Below are experts of layer 7 (counted from 0) of a mixture-of-experts language model. Rows are named gate (a neuron's input weights, with its number), up (a neuron's input weights, with its number) and show model dimensions 0-159. Each number is 128 + 32 x the weight over its row's rms, rounded and kept within 0 to 255. Numbers have three digits each.
Before each expert's rows: "comes after" lists some tokens at least twice as common just before its tokens as in all text. This comes from a sample of Wikipedia text that the model never trained on. Tokens count by the router's weight.

# expert 2
comes after: "0", ")", "1", " ", "2", "3"
gate0:139143105114156074149097149157117115175134085174139183121162150122132144103091085185139093078135188170172116150075156130164117156037136121153184149113142140094119061178130135126100116125120160094106090135111175123219122079129116136171189153146112134100082179156152130137088136148134164178133065123152134135105143118117116136156105110164150120118132170101203130121132208101107174117087162168144150172139142098128133147131139105125163141177096120130167085075128198172132103104134140
up0:145132115089109070070154171180114088106108190166131174084121113149179100152175106127175119143182081082163121114116129121151193192164129123089109166132076154162161194167086147118149111113114142113202137138118089058145110084159136071145161171170165072130131147092156169107078082131100155086128165093161162146107100188124176107142091110109110099155109146107117139136130117068116147102205068092122108138108151172115135124121096130090105130133108121089113149055139064095140103066146161

# expert 7
comes after: " A", "A", "b", "ur", "k", "ak"
gate0:138081088108188152120122118140101136124156150160155114137108113117118110068138122125131100145133119164178190109137153108159163125134094092124121118132156081146170139158069133127122113105138123092183130098143134129102041142165098138132162138113139074043129081099139191086099124143150162096070111154121161100115138151212092139087126173186126163110135104155184151186114076127140175116104140123179119082112068161116122120109079102157113128175105156151211125139077156110104161135162071
up0:055114124127076099134089114111120150125167159103165107131113164133152074102096088122134098199124117081157136111062144075156175111110113153099147098114154114141143123139083062149132143133168171101136161092103094130152208139079153109146133134117124198138142176199110107049137156139062128120161155168137105093104102100158139118109093200140093131052188143098108168136140131117126092145144100158065123140091161105133187098148161111130119162170102125167150089221106082184105116175167154

# expert 16
comes after: " ", ".", ",", " (", "°", "′"
gate0:197121139157167128119098152064135085164071124133150120120191091154115129066155100149114108125130092118085097103131083157106147138147089122129129143160150148107165153190106126112176105122170098150078163153088124145134109190136170083182136138152180141108157102118155136140143109095135100083124127098131145108184061090122166106111127138126135068139138099056136137089167062156134127143167167177061094129119139100153106166077094156060114132165157084130143130113194132140157126171129098
up0:163142114166146150111158166072117140104112120094109150076137166092148148117177138119090156138122107105125140121174133115194124144191115083103108118133122107155113184145165135179187157135138125100124092164118110150112137228176105104128130142143050134092123127127050127103149092088154124140069125083196116137087195153184123057108098156146150120097086104150095149149152155125128143104111098205142131141131117109090078101126075060120109071142152092127155122134195130072120171162100133

# expert 15
comes after: ",", "s", " wh", "es", " However", "ed"
gate0:128115133083152120125129177043052105094113165100190131128083119114122169127136123125139138178118142129144116137152094114107157061131148139110099106133099152064156070143200123104137153130132089116108114129140101109108131136133121089156136139134169041104172147115072144172128102097152120137118176098100188115120180136119116096118159190128133162169126132185078083115165119067139120114140108122142152137153121065119142111074136110133136046053084090138168084181104144136124093149088141
up0:174134142120153093179138162167170137147127145131103059074098163138139077084131182201117119124176135125081161082123167139100148148151098149126166073175102163121184130102170168152164182168130142156122102203163109104129156186128119157143148141114148099190173074099146141126108128065074181127072136151100092148150152139126145043120098083168135165176130122155103110123122182203136125174114124188093079131145117167141104108167077114137142151138134102117127102109109184101144168139075106

# expert 6
comes after: " |", " the", "|---|---|---|---", "|", "==", ";"
gate0:145168094199180146151143102111119092099086129084107135103153123072045108147115130106201090139090112132167145097118125132134071152101110152157110104086131141126134144146150118100081098140102163078143131122126150175123136074123127116057113150163128161116118126155095148161150119117124124141112119156075194155159127158125167099092141087070098106128142124166044097146151177094157157122084075128126142097187128120115114086112100120099180050163104139147105167146058105130158133162126085
up0:168108128104183186177132168143121104162085189120102155153139163113138140131039144104099168146092103126165073105107105123110124098130104084157144112120132128133140075164078140135141149154115130206117116171103160164070096156093116127098144100131092091160095134128150120157148170127145112139157151187187110113088094109079114124166142051121102104126139133085086150143134147144126125084169141132128180151120120110127116109147053079148142077221046138208105142165086136084193139104147163

# expert 25
comes after: " of", " in", " to", " with", " as", " on"
gate0:073147138123113156184107108192142140102104155102192145130187107083146151118109125160091104122118121153136157086103068093138118144162068102091159174122110163152051130103107100121164115094188117108068116140052144051103140142080146139126135206165164140138114127053146141147191149163122116147126065104133078078154103096101157127096160143125147114085150170141147154141109112099131098141149103127108140217143149098155136129095153143149150077119143114113133108140162103094091110096151143
up0:114157178120142155166139147194104092121122101127114097145163103167122093113120094098085140120086087108086073146121193187118116112065086118092132146127176173063148108165153095076107140084125128120200130091112100185132159113145093108070103131113115095121095147077110071160093172120128147160104107053150115178137174116153140124110137142128100186069109139116090096154130119145128122079150113154121120158090148079126130089094136114146105117152120104110156131143122136113150201100127081

# expert 31
comes after: "\n", " |\n", ")\n", ".\n\n", "\n\n", ".\n"
gate0:073143175112157146094130130132111149125086135200104154083106139151095137106105119140203133077126178144121162108160119163169169100075093144162148145164198128137082130155134155148119079102092098118144150144152131119156174136108195131092205152117120113146139194130124120134136142112134173065096166184149140080141129131096186134100107178120108113141106076084119119065103124125116063115139096162123105158123178082171146157163168137089093137093168151160117135114115120149120120140119124
up0:188116141116144153129074166117162114117107092101137090126096119157132137099134081134186139128147150150139169069143123130150154122119146153138100127087077059089127188166061189200097130109103115082128174109164118093143140103138185142184108165064097128086116118131105043138196139122126099087095124179141111066060101117138150118116096163105143127151161134087110093144133132119097105091143149106168162206094132099128143140111160069096116121179154162070127093171117124140091175172136094

# expert 19
comes after: " (", " Y", " \"", " K", "-", " I"
gate0:078119094161168173154130164164140085164123124128195149128118107121149104119104116104131080171148164133128092144172148124117175065113110096104106133138121070120082095160073158095144142119125180113130102139144055112097118174138095125071108125143132093140204117147131088077169166117107166138206155134140109156110164157141185150112140131134064136185136056151127102068137073129219115131141156153134050174091138095136158081107179077147079142092103085141160111093128104131211177114047094
up0:080170070144097140110163150141101120116108101136138090126139106222134125095177134099122136158116036129173122220195175075116109166107215142155109187101133146150060148169143110095113119122074096078129148110135147153127095126114140143130139088140120140146114109113176147108169207087123152157095086100150155152119100215121111143129110106145142078131176097137193133147145135157160146164086124177142129131136096117175172093110132083203146108124118151144148109148139189101158069114119078

# expert 30
comes after: "20", "19", "18", "–", "17", "16"
gate0:187092155125102159112161145116160085176103198145088115111099133143117072109087100151138136136085075159136096116147111091173085109127143127099158120147135132176108148080168204144071161151121129128130073149164130126131082109070117081095181168154097175113163116144081175146056121178088099154104192161107150073107167180137141135138109132131181152140107116147070169087157094177147135115098124173070088106157178142154109143153148084080111180139193141153185173128119138165074082101156122
up0:129124114108168102111111139169140067103191157173152127118085158119109151190113151097173112159091141102140120092117158102136095170110149149143153184123126135113109114151080144089138108132109148146146141102099108166114159102114065102138127098172178099104082120138131172066134086109141091145105156167221136132092190108162116135148123147166112159149131137063129148119103131156139122174107105082153163059152143153096096170125146145082159139142121129180095206123168155113175148150159153

# expert 0
comes after: " the", " of", ",", ":", " and", "-"
gate0:096154102102125153130052091090165151161098140119170173110127154121103128119185189129111098095153111085146129182138124124140089085191149055127130170142123055126144165134092103130103085080124050059124191134139112207133149149104147092117123168148198113090112179069180117134136114142179167136112094112129105135109151136146127154112152199078146150170109115104122100128110126132092151160161085147186117125150135081192138126081109083130135148131138069143154134139144134107125168105077152
up0:144173110195126135141134121108060146128159162179118171099138086102221153108142108150113178128167090109144167124162158122139133118097126161136091117129125121106120119129150094131144109112090180156114097088187169128167111097105170059104055148101141111097081132127120101127156099164133165147126166088134179154138144046129086144168103101126096146130155126143112139098157142136131118111175109169130096130173125161128145063124121090091129107124083093104151126133070200084147161132096083

# expert 20
comes after: " L", " St", " M", "-", " W", "L"
gate0:181189164133214156142150107144143089124112110100116104175127086117130107110101091132177118084107115118128137141153155104154101072094139209111147132155174099122167184138171134090153080125149096130169101124150122133156103089087084134160163126155188105136047139127137153087164156149155082152083139187115141078094154104111051121196186100223107106120138130107118119137117138158142163138198094151155131126112121039102107158154114207095196141107116133107134139078105127099157117166110164
up0:073159134082097193127148178137069177122117160188160071118115127177141168149127122109142180163124136135180088149134174095103168128156139109147112137089108131173114142091128076079095079164095176135107093132118131144063119164156085131183173123063088191108082126171146124129126187166135137103138128094109148122090093156179118135131132168109131128078168129125136117170103116113127144142085070170179085107122058171139126152140114111133141091121130125119094103161090167043103160138127149

# expert 23
comes after: " f", " g", " G", " c", " F", " b"
gate0:164126120138078104131072127095141122156109145149145126185134158114115114125177131146107128186139161168172073051062080113090101145148127163096157060114131195124097166098120187117113193172174041159121163128109172131131186093158112180149128138134143127140190106128092152183141130158113094162097132110137082146153130139103126141164093123106101160143166087138156081137127103081116194139136083161123122120136120104133171126102162098098086132098144123093139092106094162129114073107139080
up0:092204121107122105061124151113070122124127109136116147169124197081124149083130158152133143101107113151110105167157143146150078118157147115090135180201086126123153105097111093088143151146117224127138177136136126195132091151091135125141123113149107091131118113209060085135101151140091140154107117183150069143128132094120107097154127128163070102111164118105134207085133179067092169104121182169094158113084087209139114122130105169142135089165088128124123174110121094124136089168129135

# expert 24
comes after: " S", " s", " N", "S", " n", "-S"
gate0:155153107155101125126105127091102193131132134097151128177203128149157133168152146132136118132092154082106124228135154050073076163079124103163134113141152090087101065083164200107123139169145132157147105110167159131083173106153139199069193115152082147119133102131116109110097127131107071134092087131109148176158117120114135141170163104137163124095110162088165137142074094193085111138151111100171088097144103168115153081078158121096127117147116192135132169146153131125075183151145140
up0:165142183152137112175142165123064097144116150151079072125079127158092205116112098164144153118183127117152131131172180173098137115080145177114160167194163092180094145098128159098149086044145181113125137138061164149068117101114120129147107129133124109146136196112114132143156089116165169080146158154123151129102109109162098101157202100112093110121096162116098122134116198094118147084149145147135081081150126131146105121153125120062176153098144192137116136150152104113095131177149065